python train.py --num_hidden_layers=20 --hidden_size=512 --n_experts=4 --experts_per_token=1 --d_expert=1536 --d_shared_expert=0 --hidden_act="gelu" --moe_layers=[0, 1, 2, 3, 4, 5, 6, 7, 8, 9, 10, 11, 12, 13, 14, 15, 16, 17, 18, 19] --router_score="sigmoid" --normalize_top_k=false --routed_scale=2.0 --balance_loss=0.000104 --balance_bias=true --init_std_router=0.00946 --lr_router=0.000474 --num_attention_heads=4 --num_key_value_heads=4 --head_dim=128 --vocab_size=36976 --norm="layernorm" --norm_place="pre" --norm_eps=1e-06 --positions="alibi" --qk_norm=false --attn_scale=0.0884 --tie_word_embeddings=true --parallel_block=false --init="normal" --init_std_qkv=0.023 --init_std_o=0.0 --init_std_up=0.023 --init_std_down=0.0 --optimizer="soap_variant" --learning_rate=0.00315 --lr_mult_qkv=0.7 --beta1=0.95 --beta2=0.98 --lr_head=0.00399 --max_grad_norm=1.0 --warmup_steps=200 --schedule="wsd" --decay_fraction=0.756 --decay_shape="cos" --final_lr_fraction=0.05 --batch_tokens=65536 --max_seq_len=1024 --doc_mask=false --z_loss=1e-05 --train_tokens=398700000 --max_steps=6084 --dataset="wikipedia_en"
Below are experts of layer 16 (counted from 0) of a mixture-of-experts language model. Rows are named router (the router's row for the expert), up (a neuron's input weights, with its number) and show model dimensions 0-63. Each number is 50 + 10 x the weight over its row's rms, rounded and kept within 0 to 99.
Before each expert's rows: a language model's description of what the expert responds to. This comes from a sample of Wikipedia text that the model never trained on.

# expert 2
Description: Subject pronouns and relative words before verbs, like he, they, who, would, and the middle pieces of Latin genus names in species lists.
router:53 48 54 63 61 49 51 63 41 47 42 68 35 54 50 46 36 37 61 55 44 55 50 53 58 32 38 56 44 50 53 39 53 54 44 42 41 57 57 52 47 47 38 52 43 31 58 54 23 49 39 52 40 60 43 37 23 53 46 42 48 47 46 76
up0:44 59 30 47 55 67 47 43 54 50 64 54 42 46 57 51 30 43 49 65 54 52 57 41 67 26 57 49 41 68 49 53 35 53 38 33 52 50 77 58 53 48 31 53 59 57 50 36 36 47 49 49 49 40 56 51 45 60 41 42 41 51 53 30
up1:54 37 44 46 35 27 49 43 42 43 45 44 41 58 46 33 74 52 57 52 46 25 56 30 47 44 39 49 40 24 55 45 63 49 53 64 49 60 40 55 49 46 39 50 35 64 52 65 61 40 49 65 49 67 48 49 49 42 77 47 47 54 37 31
up2:54 60 58 48 58 53 43 34 49 44 41 68 40 50 60 51 47 70 45 50 50 52 68 53 51 51 40 52 64 44 33 35 53 39 53 60 57 49 57 58 49 40 51 48 45 53 37 53 62 35 50 52 43 60 55 58 47 38 40 59 51 50 57 67
up3:52 68 51 55 45 32 43 35 54 43 56 52 32 39 51 49 50 53 54 46 45 41 50 49 49 47 51 46 58 32 44 37 47 33 40 45 51 55 50 28 56 61 52 60 54 49 36 53 53 57 54 52 51 48 43 55 57 48 36 42 54 42 45 53
up4:38 38 62 56 72 48 45 47 62 38 64 61 61 48 49 22 71 31 65 63 56 40 46 32 53 41 52 38 73 49 52 48 41 45 65 63 48 56 54 48 29 48 52 41 63 37 64 59 58 54 58 58 47 52 47 55 47 53 58 55 53 44 49 45
up5:34 45 53 34 46 45 44 51 63 55 39 66 59 49 31 39 35 52 40 34 48 50 65 40 25 50 55 41 54 57 41 56 58 58 65 54 61 48 41 62 59 44 35 39 53 39 59 57 64 49 50 39 62 53 68 49 50 64 44 64 53 35 54 56
up6:37 45 38 60 46 45 68 32 48 32 50 59 55 44 60 43 55 38 59 34 49 60 47 51 62 38 54 33 59 61 73 53 52 51 41 58 73 50 35 34 45 40 44 40 58 51 54 37 58 52 67 42 44 46 31 48 45 50 49 53 51 50 58 46
up7:45 36 40 41 35 45 34 39 47 43 53 57 22 48 40 44 46 58 46 46 45 54 28 45 48 31 51 39 51 46 44 39 52 46 60 67 53 47 58 60 63 71 43 56 43 49 43 68 37 61 50 62 57 56 33 37 54 51 48 59 49 43 27 71
up8:53 61 46 39 26 41 59 32 47 59 28 42 31 55 62 49 44 55 70 60 57 66 62 34 46 46 41 55 58 51 31 48 49 68 52 45 60 43 48 38 43 38 61 64 48 54 47 41 48 49 48 45 61 52 41 49 40 51 44 59 45 70 49 39
up9:69 37 39 39 45 59 60 64 45 60 60 64 60 52 51 48 42 49 57 51 70 44 53 39 58 64 61 40 35 38 48 56 57 54 45 53 51 64 52 55 46 60 53 48 69 54 39 37 39 60 32 42 31 61 43 49 35 35 53 49 50 56 45 50
up10:63 46 39 54 59 55 56 58 50 38 48 44 42 33 45 47 42 57 57 59 39 51 64 57 25 50 48 46 54 33 35 43 57 42 44 68 41 38 56 53 57 51 45 49 35 36 43 44 47 44 46 45 38 46 25 34 59 21 37 46 48 35 55 56
up11:33 43 63 36 56 35 40 48 43 34 57 58 30 47 55 60 53 55 45 47 51 36 41 46 72 38 31 47 49 47 36 49 54 37 50 68 44 59 51 25 35 45 34 55 63 67 70 67 48 43 46 58 65 38 67 66 45 68 69 60 34 52 36 55
up12:60 57 67 43 69 44 62 72 47 47 45 47 42 43 48 31 46 58 58 47 54 37 39 34 47 45 54 80 35 54 39 45 35 62 30 25 51 42 39 60 42 67 56 54 57 56 52 48 47 55 61 63 31 53 40 49 41 29 57 62 46 41 49 44
up13:53 56 39 32 49 34 40 43 36 57 49 51 60 47 54 50 46 53 42 63 59 46 58 47 48 62 52 52 36 48 54 70 63 50 59 35 37 52 48 53 66 45 65 44 38 48 44 47 52 57 55 46 38 61 57 51 62 53 49 36 49 68 54 53
up14:51 41 52 48 52 34 64 50 41 46 47 39 51 52 53 46 66 52 48 61 51 47 31 53 57 56 46 50 32 47 78 76 64 50 55 64 39 52 66 55 41 58 54 32 41 57 36 56 55 45 43 53 51 60 50 70 57 46 54 39 39 60 67 37
up15:59 28 53 54 57 45 55 48 61 45 54 38 75 40 35 52 36 56 55 53 40 53 54 54 51 35 58 47 52 70 48 38 67 33 61 43 50 58 53 54 43 35 52 63 45 54 48 41 40 51 48 71 48 34 63 40 40 49 49 49 54 44 72 55
up16:41 58 52 56 51 31 47 58 59 44 82 38 50 48 25 51 54 41 55 56 56 58 64 37 45 40 58 51 40 32 44 53 48 69 65 50 53 56 46 67 34 48 57 52 39 35 48 33 55 47 53 55 46 43 36 50 43 43 41 64 63 56 36 71
up17:54 41 36 61 51 57 64 37 53 47 48 56 45 40 40 33 34 49 47 50 44 62 48 53 55 49 51 42 50 53 51 55 33 61 54 61 63 46 31 53 61 42 52 52 47 65 59 49 42 53 72 56 62 46 44 47 57 48 51 50 40 41 52 58
up18:48 57 45 55 47 41 60 35 46 59 55 56 55 59 51 34 66 34 60 47 42 55 39 43 54 57 45 47 51 48 57 55 55 46 38 60 29 60 49 58 46 52 64 48 49 26 44 45 46 42 62 45 56 52 45 58 50 46 37 39 51 33 42 53
up19:39 50 47 58 54 44 44 50 42 49 65 65 41 58 34 33 50 62 48 51 58 46 66 56 42 62 49 33 41 40 54 63 49 70 42 56 49 49 45 44 47 52 47 52 58 61 45 45 48 38 32 41 52 58 48 48 51 56 28 46 32 27 58 31
up20:52 40 51 57 52 34 17 50 42 34 51 61 43 61 53 55 40 47 56 62 47 55 44 69 39 50 38 38 48 47 63 55 61 61 53 50 53 41 50 59 49 52 60 47 44 40 50 55 51 35 34 28 55 57 43 35 42 34 32 50 49 53 23 43
up21:49 53 59 51 57 45 55 55 56 36 57 41 34 57 65 38 37 68 41 72 39 56 47 34 46 50 75 58 55 45 38 40 64 44 55 57 46 41 63 53 53 44 54 29 43 53 59 57 50 54 55 45 23 47 51 56 67 35 66 46 49 48 29 47
up22:36 36 51 49 51 50 51 43 55 46 45 44 43 57 60 55 48 41 68 38 56 48 37 55 56 50 54 47 52 60 61 56 65 45 66 60 36 41 66 49 55 41 61 45 64 57 51 47 63 52 55 45 30 67 55 77 44 47 43 46 52 43 41 58
up23:53 48 49 41 39 44 75 55 49 58 52 33 66 46 21 36 62 55 50 49 43 44 66 60 65 47 46 40 43 38 51 55 42 73 52 56 44 66 47 39 31 44 58 44 44 57 49 33 50 42 46 58 43 54 52 31 48 46 48 46 67 43 47 37
up24:48 54 51 56 55 43 63 49 40 56 48 31 30 49 34 47 49 42 60 56 57 54 58 46 47 44 35 45 60 29 54 42 48 50 60 32 53 62 47 54 48 57 52 66 80 66 57 40 44 63 52 39 43 51 74 74 42 79 49 45 36 40 52 54

# expert 0
Description: Proper-name pieces, titles and short words in people lists and sports tables, such as President, General, AUT, Royal, or by and as before names.
router:39 57 40 55 46 57 53 48 74 54 60 46 40 55 62 46 68 42 36 28 38 39 52 55 42 48 48 52 52 31 42 55 33 53 46 60 46 64 48 22 41 48 54 31 46 58 68 61 60 58 51 47 54 36 39 60 54 39 38 50 70 71 58 33
up0:48 68 34 48 48 49 49 46 38 46 45 75 44 50 35 44 52 62 49 54 70 37 54 34 51 39 47 29 30 59 60 53 54 49 50 67 50 39 51 52 39 61 53 52 61 55 54 50 53 47 46 49 52 58 44 56 62 59 59 64 52 39 30 48
up1:36 57 46 54 43 46 54 56 60 45 46 62 40 60 52 65 39 51 47 46 53 62 33 54 49 45 51 55 44 42 49 22 62 54 62 56 43 56 66 54 59 48 68 70 57 49 54 62 56 49 42 76 66 45 63 62 70 52 68 56 47 60 50 40
up2:68 57 55 42 54 47 53 50 56 51 66 35 57 55 56 32 45 49 32 61 24 46 53 44 50 44 35 29 67 48 58 31 47 40 49 60 43 71 50 48 30 34 49 65 46 34 39 55 40 49 53 39 38 72 41 76 48 46 60 59 53 72 56 37
up3:39 54 63 53 47 33 43 32 59 59 23 57 53 50 59 39 68 48 59 50 51 49 57 43 29 43 59 46 53 35 49 69 46 44 45 44 42 50 48 55 60 68 40 38 59 44 50 61 51 26 51 45 57 41 44 70 63 39 58 45 39 53 65 29
up4:64 59 56 47 46 50 38 61 33 37 47 44 69 30 49 53 48 47 34 53 38 46 47 52 37 43 46 54 56 60 43 48 74 45 37 42 34 54 50 33 42 48 29 50 45 33 49 57 55 49 54 59 42 45 51 36 70 41 60 53 63 33 33 68
up5:50 65 59 39 48 44 42 58 60 62 41 62 34 31 47 59 53 59 57 52 40 53 45 37 27 49 37 46 42 37 38 53 61 43 68 58 60 56 49 48 42 28 56 53 36 64 37 36 64 44 59 62 47 49 49 48 45 45 46 46 59 65 51 62
up6:60 51 63 39 56 36 33 72 49 55 48 43 43 39 41 29 66 66 59 50 49 45 32 60 37 59 52 54 55 52 51 35 38 28 53 49 50 42 54 51 41 43 45 51 60 47 36 62 36 53 50 32 59 51 55 49 48 29 31 58 45 46 53 43
up7:45 44 49 46 26 47 54 50 43 45 67 42 54 56 42 53 45 45 49 44 39 51 56 58 35 42 43 57 28 49 70 41 51 55 63 41 60 49 63 42 51 47 59 55 46 66 68 31 42 51 42 54 60 53 57 64 62 56 62 47 44 47 49 50
up8:46 43 57 66 45 55 49 43 40 39 56 54 62 47 53 64 56 45 41 40 46 55 58 60 47 51 53 56 21 56 52 51 47 52 59 44 48 43 46 49 42 37 33 56 42 64 42 50 55 42 61 72 60 39 64 54 42 33 46 58 71 38 47 55
up9:38 55 68 34 55 56 35 54 43 60 39 52 46 57 37 54 42 39 43 39 40 49 60 52 41 38 43 44 61 65 51 58 48 51 37 63 41 49 66 43 45 50 62 47 42 42 43 55 50 40 50 45 61 50 47 57 57 49 47 44 56 46 47 35
up10:55 62 59 53 29 34 48 72 41 58 40 46 53 39 71 68 63 48 56 44 47 45 51 38 52 60 31 51 40 46 56 47 43 56 66 33 38 51 52 60 51 44 57 35 59 38 47 67 49 55 43 51 58 46 40 64 48 46 39 53 38 64 43 53
up11:33 42 45 68 29 44 34 56 61 42 64 42 44 33 34 39 41 54 45 54 45 28 48 44 42 64 48 54 60 45 70 66 58 51 66 40 46 59 39 29 55 58 55 50 54 54 38 41 56 43 55 62 52 48 57 50 47 64 50 57 49 69 56 48
up12:40 31 33 63 48 37 66 31 48 52 56 28 49 48 53 38 42 37 59 50 47 37 43 56 47 54 38 54 61 33 51 55 48 66 52 51 47 45 54 52 36 23 49 40 53 63 63 79 43 42 51 52 39 69 61 35 75 50 58 52 38 63 56 71
up13:29 61 56 59 42 38 52 57 49 54 54 47 38 40 52 54 67 53 60 54 64 54 43 36 51 38 33 46 51 46 38 31 46 51 68 56 58 50 54 35 52 66 52 24 55 46 60 46 38 54 32 52 59 57 46 48 52 62 80 66 65 53 52 29
up14:58 55 54 46 61 44 50 41 44 62 63 70 46 50 31 55 39 51 68 55 52 43 45 52 60 56 51 57 47 40 55 55 40 64 45 44 40 47 50 49 40 42 42 65 39 54 52 41 49 59 58 53 41 55 49 45 40 46 47 56 43 47 38 43
up15:61 42 65 43 40 66 39 40 50 58 54 54 65 48 61 55 67 60 47 47 30 47 35 51 45 33 65 54 61 36 46 47 51 45 49 55 40 58 45 42 33 29 45 53 47 49 62 47 48 37 43 53 63 51 40 45 50 44 42 57 53 58 60 41
up16:45 56 52 63 44 56 57 53 54 51 38 39 55 50 51 65 61 44 41 46 58 44 36 55 49 58 56 52 42 55 35 63 49 33 58 31 54 47 41 35 59 52 59 54 51 36 47 37 42 44 50 50 55 46 67 61 58 47 56 36 60 55 55 46
up17:38 41 58 35 37 47 52 44 49 73 50 48 53 52 46 35 40 37 48 60 65 53 56 79 50 36 56 52 50 76 43 45 54 56 44 51 44 44 64 54 56 31 53 61 58 42 48 51 51 39 61 44 66 40 37 56 62 55 59 36 31 51 47 45
up18:41 65 33 55 74 53 53 57 62 40 56 69 50 18 59 37 55 67 40 50 50 55 42 33 50 67 56 61 42 50 48 49 48 55 55 34 52 57 37 42 55 44 58 52 59 64 35 31 58 51 70 63 62 52 58 52 47 21 70 63 38 65 54 33
up19:52 39 44 70 56 42 47 37 55 55 28 56 49 43 51 45 57 60 36 45 49 54 46 41 46 41 53 52 50 36 50 42 50 48 56 59 52 46 48 56 28 53 41 42 44 61 43 54 47 61 49 60 64 27 58 54 42 60 61 43 47 55 49 66
up20:48 57 48 37 49 51 66 44 53 48 50 54 62 48 50 38 70 64 49 43 38 64 56 50 47 52 42 34 53 51 51 43 56 63 55 38 32 40 48 42 63 55 52 52 45 50 48 35 65 36 43 45 53 49 63 33 32 42 72 78 59 51 50 54
up21:36 38 50 55 63 54 50 35 43 39 69 48 33 52 30 60 45 44 40 57 36 37 51 38 38 49 50 55 48 42 52 68 53 56 48 60 47 54 63 54 41 49 48 59 66 56 47 52 58 48 51 46 42 54 38 51 42 53 36 48 49 60 60 46
up22:30 36 63 42 48 37 53 57 20 45 51 42 58 34 48 68 49 66 21 61 47 46 52 48 36 56 59 63 62 55 54 44 53 66 44 48 58 51 41 45 57 43 37 37 51 44 45 38 47 55 27 47 45 44 57 63 40 32 38 63 51 41 52 69
up23:56 54 61 22 44 27 43 31 61 50 71 54 42 52 50 64 58 48 43 55 78 47 49 69 40 54 52 47 60 45 48 42 48 39 63 42 56 46 46 42 60 60 50 52 47 44 45 59 50 62 58 42 53 73 48 37 31 39 65 48 40 56 51 51
up24:51 54 60 62 58 44 41 43 51 72 44 46 43 63 49 43 64 45 52 50 57 45 68 55 44 54 58 54 44 56 51 79 47 47 66 54 38 37 42 40 46 54 60 53 54 49 45 34 54 39 48 76 48 46 64 63 48 51 47 29 66 65 66 39

# expert 1
Description: Line breaks, table pipes, section equals signs, dashes and degree marks in results tables, coordinates and section headings, plus some sentence-initial words like In.
router:69 39 59 63 61 35 63 49 64 57 47 54 53 37 64 57 66 64 46 40 66 58 38 54 56 56 64 50 53 36 40 42 42 51 41 57 43 34 61 45 45 60 42 42 52 38 41 58 30 49 41 64 40 59 49 49 49 46 51 56 50 40 43 30
up0:37 52 48 52 40 67 57 50 60 41 48 54 38 53 42 47 49 65 46 35 58 58 53 59 59 44 41 28 46 42 45 43 42 50 48 57 50 32 46 57 31 27 43 38 50 51 47 47 45 45 48 58 49 48 48 44 60 50 63 39 46 49 40 62
up1:51 64 40 64 59 50 48 60 29 50 49 42 44 51 63 70 60 47 38 23 39 52 48 55 42 52 37 48 57 49 54 54 52 45 48 50 45 40 39 41 41 69 39 51 45 48 34 44 57 43 37 59 53 64 39 43 47 58 58 61 30 53 48 61
up2:52 43 48 45 52 54 53 58 42 67 54 61 52 30 62 55 53 44 62 61 55 40 51 41 43 54 52 56 65 60 46 55 54 50 39 40 44 61 59 53 48 45 43 56 68 53 61 54 57 67 61 64 61 62 51 57 65 54 40 57 41 43 46 44
up3:56 43 53 44 49 53 45 59 52 65 61 54 40 41 38 47 44 48 48 47 65 37 60 65 46 33 55 62 50 56 53 63 52 47 58 60 54 47 57 55 60 37 51 46 49 43 57 35 36 52 55 33 67 61 54 55 57 50 47 47 41 51 45 42
up4:54 44 50 50 49 39 42 49 50 55 48 52 33 56 55 53 58 39 42 53 56 54 63 56 63 51 49 56 38 53 39 58 56 52 50 32 41 49 51 57 56 55 34 33 59 52 31 58 50 63 55 50 49 30 45 49 53 48 46 49 46 75 50 43
up5:58 59 46 44 50 49 50 52 68 55 27 56 61 43 62 32 51 52 53 39 54 40 51 57 54 52 49 41 63 35 57 44 49 61 26 36 50 46 53 48 52 41 45 63 51 54 41 46 45 35 59 55 59 57 36 38 57 45 32 18 42 60 49 59
up6:65 46 53 53 47 52 46 47 37 71 62 48 49 45 38 28 62 45 35 59 74 48 47 52 44 39 40 58 71 40 43 56 50 48 39 47 68 53 53 66 46 44 58 61 68 64 54 61 32 54 58 35 38 47 37 36 57 31 35 43 53 49 49 46
up7:38 40 68 40 45 29 56 42 49 47 60 43 57 46 44 37 46 26 39 45 60 59 54 63 38 57 51 37 38 46 56 56 56 47 60 65 38 49 51 53 48 62 42 40 39 51 63 43 55 53 61 49 43 52 61 57 33 63 51 52 43 53 48 61
up8:41 39 42 67 38 70 48 39 29 52 54 40 56 48 43 31 29 46 30 62 41 35 55 51 53 66 75 51 35 36 48 64 46 42 60 60 43 51 45 30 57 52 53 41 57 26 48 51 53 79 59 54 50 48 58 55 52 43 53 47 60 53 57 53
up9:65 37 62 55 42 46 36 53 38 49 73 57 50 59 55 44 43 56 58 51 58 73 39 37 61 73 49 42 51 64 53 56 43 44 46 43 54 54 74 46 61 25 48 52 53 49 55 33 40 49 50 61 49 30 47 53 75 38 49 48 51 43 52 67
up10:69 51 51 58 47 43 58 57 55 51 42 47 46 57 44 57 65 40 58 39 41 40 26 36 58 46 31 56 42 33 70 51 35 58 55 36 51 36 40 62 44 49 39 42 51 35 43 64 48 39 67 55 72 34 40 59 49 37 43 37 39 39 48 61
up11:50 67 38 34 55 59 56 53 58 43 66 62 41 59 48 45 46 40 33 45 53 45 64 51 35 29 69 61 29 54 31 33 46 45 48 66 46 53 55 42 43 54 61 36 63 67 40 38 39 49 57 54 60 40 52 40 50 44 54 50 51 50 43 50
up12:51 48 60 38 48 27 57 50 72 49 61 67 37 32 59 69 52 60 44 45 59 36 40 39 66 72 57 41 56 36 41 35 55 77 45 34 52 47 44 41 49 38 56 51 44 59 34 55 20 53 48 67 60 61 69 41 54 41 32 42 52 69 39 48
up13:51 49 57 54 51 45 36 49 34 47 59 44 52 43 39 40 49 37 36 44 51 60 69 36 29 59 51 70 47 61 42 45 38 55 50 48 44 36 52 40 44 48 61 52 39 48 47 52 58 60 54 61 60 41 34 54 38 46 69 44 68 53 54 39
up14:49 50 58 45 57 39 57 41 50 43 54 37 54 41 55 42 43 49 29 58 53 44 60 42 41 62 41 41 33 68 47 52 41 55 58 65 55 35 51 41 56 64 37 48 60 34 51 44 44 31 42 59 40 48 45 44 49 49 57 48 40 55 46 55
up15:37 65 70 56 58 55 50 45 52 53 62 41 57 47 54 37 45 57 48 58 65 51 53 51 55 45 47 62 55 38 42 44 43 56 46 57 42 43 41 61 59 39 53 61 44 48 58 56 40 47 38 52 44 51 42 50 55 48 62 51 43 53 37 59
up16:46 45 40 40 52 50 45 46 46 58 42 65 50 51 46 48 54 60 56 48 38 59 70 51 65 52 45 49 63 40 62 66 45 54 49 54 71 40 50 41 42 61 40 44 48 44 45 27 38 33 43 53 34 44 49 69 36 47 59 49 65 50 36 53
up17:64 58 51 60 50 51 44 54 59 48 33 51 44 52 51 36 62 35 73 45 60 47 54 40 68 58 36 54 65 34 63 29 33 55 57 53 54 60 55 46 44 34 43 62 72 37 63 54 39 51 52 52 63 64 30 50 54 43 49 60 51 65 68 44
up18:51 42 73 33 51 41 53 57 52 50 67 55 46 58 57 48 52 52 39 24 65 44 38 48 57 47 63 50 69 45 35 43 42 60 54 59 46 42 36 48 56 48 47 45 62 55 47 55 42 47 50 54 66 53 55 54 46 68 56 53 53 54 39 60
up19:43 50 51 59 47 54 50 42 54 52 36 47 56 60 44 43 48 54 49 55 53 42 56 55 52 64 55 62 50 55 34 38 43 55 50 73 56 21 52 45 57 53 59 54 57 59 41 55 43 58 53 49 60 76 61 50 51 39 53 52 54 39 46 35
up20:35 34 66 63 45 36 63 51 54 55 37 52 60 56 54 58 51 68 50 39 52 55 36 40 56 44 42 71 63 46 45 54 65 42 68 46 56 58 44 43 54 62 31 52 47 53 49 50 53 52 51 57 36 63 59 29 44 62 50 45 45 52 58 43
up21:53 28 47 43 73 50 60 44 53 54 46 44 48 51 51 44 33 39 49 46 69 64 49 44 44 40 55 53 64 52 42 52 60 67 50 49 45 46 39 39 58 40 47 44 45 51 56 69 61 55 83 36 64 53 41 47 46 54 59 34 60 66 50 35
up22:46 53 43 41 47 57 70 36 54 40 45 63 32 69 53 51 37 65 49 51 44 53 47 48 55 41 55 58 53 45 46 50 51 51 50 46 59 56 47 50 52 28 53 57 55 41 33 51 40 69 60 65 35 53 50 49 69 48 58 38 50 63 68 38
up23:60 48 60 48 67 57 43 43 58 53 67 56 46 64 55 46 46 31 54 43 46 48 54 46 64 35 38 45 64 42 54 56 50 45 43 38 46 57 55 44 36 54 73 61 58 56 63 53 45 64 66 36 40 64 48 55 43 60 50 40 60 37 41 39
up24:56 26 35 53 55 46 59 48 41 69 56 47 45 45 60 50 56 57 54 28 41 52 41 40 39 28 48 35 52 49 31 47 49 57 54 47 62 56 49 32 55 59 48 51 65 50 46 45 56 39 66 55 51 20 54 61 46 45 47 47 36 66 67 53

# expert 3
Description: Ordinary content words and word pieces in descriptive prose, like water, power, well, due, and endings such as -ed, -ing, -ic, often in scientific text.
router:62 49 49 36 26 64 51 61 40 66 44 47 47 51 54 60 33 51 50 54 54 48 53 57 44 49 55 60 66 50 51 40 50 43 55 46 49 42 41 45 57 59 43 51 48 70 43 42 35 76 52 65 53 63 56 32 46 49 62 57 48 52 50 40
up0:47 59 62 59 47 46 44 59 65 62 48 39 61 68 40 32 44 49 70 56 36 40 48 38 42 46 40 45 61 56 49 61 35 56 31 42 42 58 51 41 28 48 45 47 59 39 33 58 35 65 40 44 44 50 59 32 43 51 64 62 33 43 59 53
up1:45 48 34 61 49 49 24 52 61 40 41 48 41 51 72 60 36 62 51 49 41 51 48 45 78 56 41 58 52 54 42 48 62 48 38 45 56 46 61 37 43 50 53 58 47 73 50 56 50 46 62 56 52 42 57 37 37 60 39 62 30 60 63 69
up2:48 50 39 44 59 37 44 43 45 65 56 33 40 54 40 35 55 50 43 56 28 42 67 33 50 66 38 53 47 38 43 36 58 44 25 43 47 57 53 53 49 55 44 66 41 31 45 53 47 42 72 28 58 53 45 46 36 39 28 41 66 50 45 37
up3:50 38 57 45 47 46 56 28 47 50 56 49 42 60 37 52 66 39 57 51 28 60 50 53 35 37 55 50 51 39 56 44 37 33 59 52 56 40 80 50 66 40 66 42 48 44 30 58 45 48 46 60 62 44 60 42 54 47 57 58 32 51 61 54
up4:64 27 51 62 49 43 51 52 55 66 46 52 30 43 46 32 45 57 41 50 48 57 44 51 41 41 39 38 45 58 37 62 53 43 56 49 51 60 39 55 43 43 48 56 51 50 38 40 49 41 43 51 62 59 39 44 45 47 51 65 46 54 60 49
up5:50 51 43 66 49 53 45 57 50 38 63 55 49 60 51 38 66 34 55 52 42 43 55 49 63 56 51 48 45 51 50 27 48 62 49 47 45 65 37 52 48 50 45 41 79 34 55 71 54 54 50 42 62 45 48 47 48 46 46 60 45 35 69 53
up6:50 52 38 59 55 55 51 51 61 54 50 51 71 54 58 48 48 38 55 42 59 65 34 37 49 52 40 46 44 54 59 56 52 39 63 55 65 50 52 62 74 60 47 41 33 45 63 48 48 54 51 64 56 49 32 20 47 46 36 46 41 30 62 52
up7:70 43 49 53 61 70 37 22 44 58 45 57 58 60 45 43 31 37 59 40 62 67 42 48 35 51 43 40 41 62 55 43 38 31 58 60 51 33 36 32 36 59 45 58 44 67 46 50 52 36 48 39 35 49 68 44 59 56 46 32 52 48 60 55
up8:38 55 55 48 39 52 39 42 56 52 64 58 56 49 43 55 34 42 69 46 51 57 54 80 51 44 33 68 58 50 51 35 43 49 47 51 54 46 69 36 57 62 45 45 35 42 49 42 51 49 49 32 27 61 54 54 44 64 54 55 61 35 63 42
up9:51 30 47 46 48 55 44 54 57 36 51 59 47 67 48 47 46 57 44 46 60 73 55 60 62 43 65 62 59 40 59 58 46 34 50 31 56 42 71 45 39 51 44 61 69 65 50 57 47 58 64 52 44 56 53 57 61 60 61 63 57 50 68 64
up10:57 47 52 57 52 69 57 27 52 55 56 31 35 56 59 49 61 51 59 50 44 54 45 52 49 63 29 48 43 27 69 52 40 38 57 34 62 41 43 63 48 49 38 64 47 50 61 75 61 44 68 50 45 57 56 48 50 52 57 55 51 40 50 49
up11:47 54 52 55 68 35 70 64 49 56 70 58 36 62 28 63 35 58 48 29 54 67 30 51 59 40 53 49 76 50 34 50 40 48 58 66 36 55 71 47 57 60 54 44 42 48 53 38 49 22 33 37 46 57 40 52 43 57 60 54 75 44 48 45
up12:48 53 45 16 45 64 59 54 53 55 58 62 33 48 53 58 36 37 47 57 54 44 58 39 41 53 69 47 42 43 30 32 38 47 43 30 56 48 45 52 61 51 43 47 27 56 59 49 41 35 40 47 56 64 45 49 50 36 52 51 57 63 48 47
up13:45 43 52 41 39 53 61 48 56 48 56 46 47 53 55 58 49 50 55 45 47 65 55 63 65 56 42 53 64 54 47 29 54 50 50 43 53 42 50 53 68 57 53 51 52 66 28 59 54 42 56 65 43 31 54 55 29 33 42 30 46 55 46 48
up14:47 61 45 47 35 51 43 43 51 44 34 38 36 40 61 54 50 56 32 52 45 46 41 39 52 53 41 62 40 65 60 52 34 56 57 59 61 40 55 51 57 36 38 50 65 58 51 46 37 64 48 27 43 50 39 60 48 49 59 56 63 63 41 47
up15:57 41 36 48 58 53 50 40 74 42 53 56 46 43 55 37 48 33 45 55 48 52 69 41 48 29 48 53 34 46 57 36 50 48 60 49 49 40 45 44 53 61 38 50 65 44 55 51 38 56 58 45 57 58 58 45 47 59 47 70 49 42 58 51
up16:45 48 65 56 50 37 34 22 54 73 60 44 60 54 50 40 51 63 61 46 45 48 53 60 24 46 40 42 39 42 45 39 43 63 62 40 49 39 33 46 48 38 58 36 54 46 59 46 74 53 60 66 45 47 54 39 43 52 37 72 45 53 58 68
up17:54 52 69 43 67 45 46 41 46 38 57 57 55 57 63 51 36 37 41 47 55 44 50 64 33 63 48 33 47 62 60 39 68 37 63 28 64 41 56 50 62 60 37 50 28 35 22 38 37 47 41 36 40 53 54 48 41 26 59 44 58 61 51 48
up18:68 57 35 49 63 44 54 46 51 57 52 30 71 45 63 60 45 56 53 47 56 44 56 37 54 53 57 36 54 50 60 42 41 46 61 49 40 59 51 79 29 49 53 40 53 51 24 61 49 45 69 51 56 43 47 58 39 53 46 58 52 52 52 41
up19:67 39 42 53 51 34 41 52 64 54 40 61 48 57 60 55 46 44 37 39 32 72 53 44 56 53 50 57 62 65 32 18 28 30 60 27 31 61 58 42 67 55 54 53 51 62 52 57 49 63 44 50 73 30 41 62 44 45 52 58 43 55 57 36
up20:57 47 66 47 39 48 39 50 55 60 63 45 53 59 68 66 31 48 49 55 57 35 49 32 59 55 39 53 48 57 45 64 47 40 35 39 48 58 55 81 43 62 52 51 57 48 51 59 64 38 54 32 49 52 47 55 52 42 61 43 28 49 60 50
up21:69 40 68 56 54 46 67 57 61 52 65 64 54 78 47 43 38 57 46 37 42 32 54 57 42 51 52 51 55 52 40 38 48 50 39 58 70 63 47 53 73 38 47 41 66 54 55 60 38 49 44 45 57 48 52 44 43 36 63 60 49 58 41 59
up22:53 49 34 43 55 56 27 57 59 73 50 40 57 55 50 46 37 74 52 60 65 54 41 45 44 23 46 51 28 34 47 46 43 61 38 43 28 69 41 63 40 44 49 79 58 56 56 53 53 59 49 54 51 36 60 43 46 47 53 39 53 58 64 47
up23:50 55 73 36 54 41 69 51 75 41 20 44 52 48 58 46 39 52 39 41 51 56 45 52 62 43 53 41 41 51 55 47 37 35 53 50 36 47 33 49 50 58 65 46 36 42 59 46 54 44 47 33 71 50 48 39 46 52 41 68 54 61 41 52
up24:48 42 50 63 52 68 46 61 48 55 42 37 49 48 42 43 38 43 35 39 55 38 73 48 48 62 67 58 56 31 47 39 46 38 44 46 54 39 51 48 48 51 53 62 44 33 63 52 47 57 49 48 57 65 48 49 66 60 56 54 31 55 39 38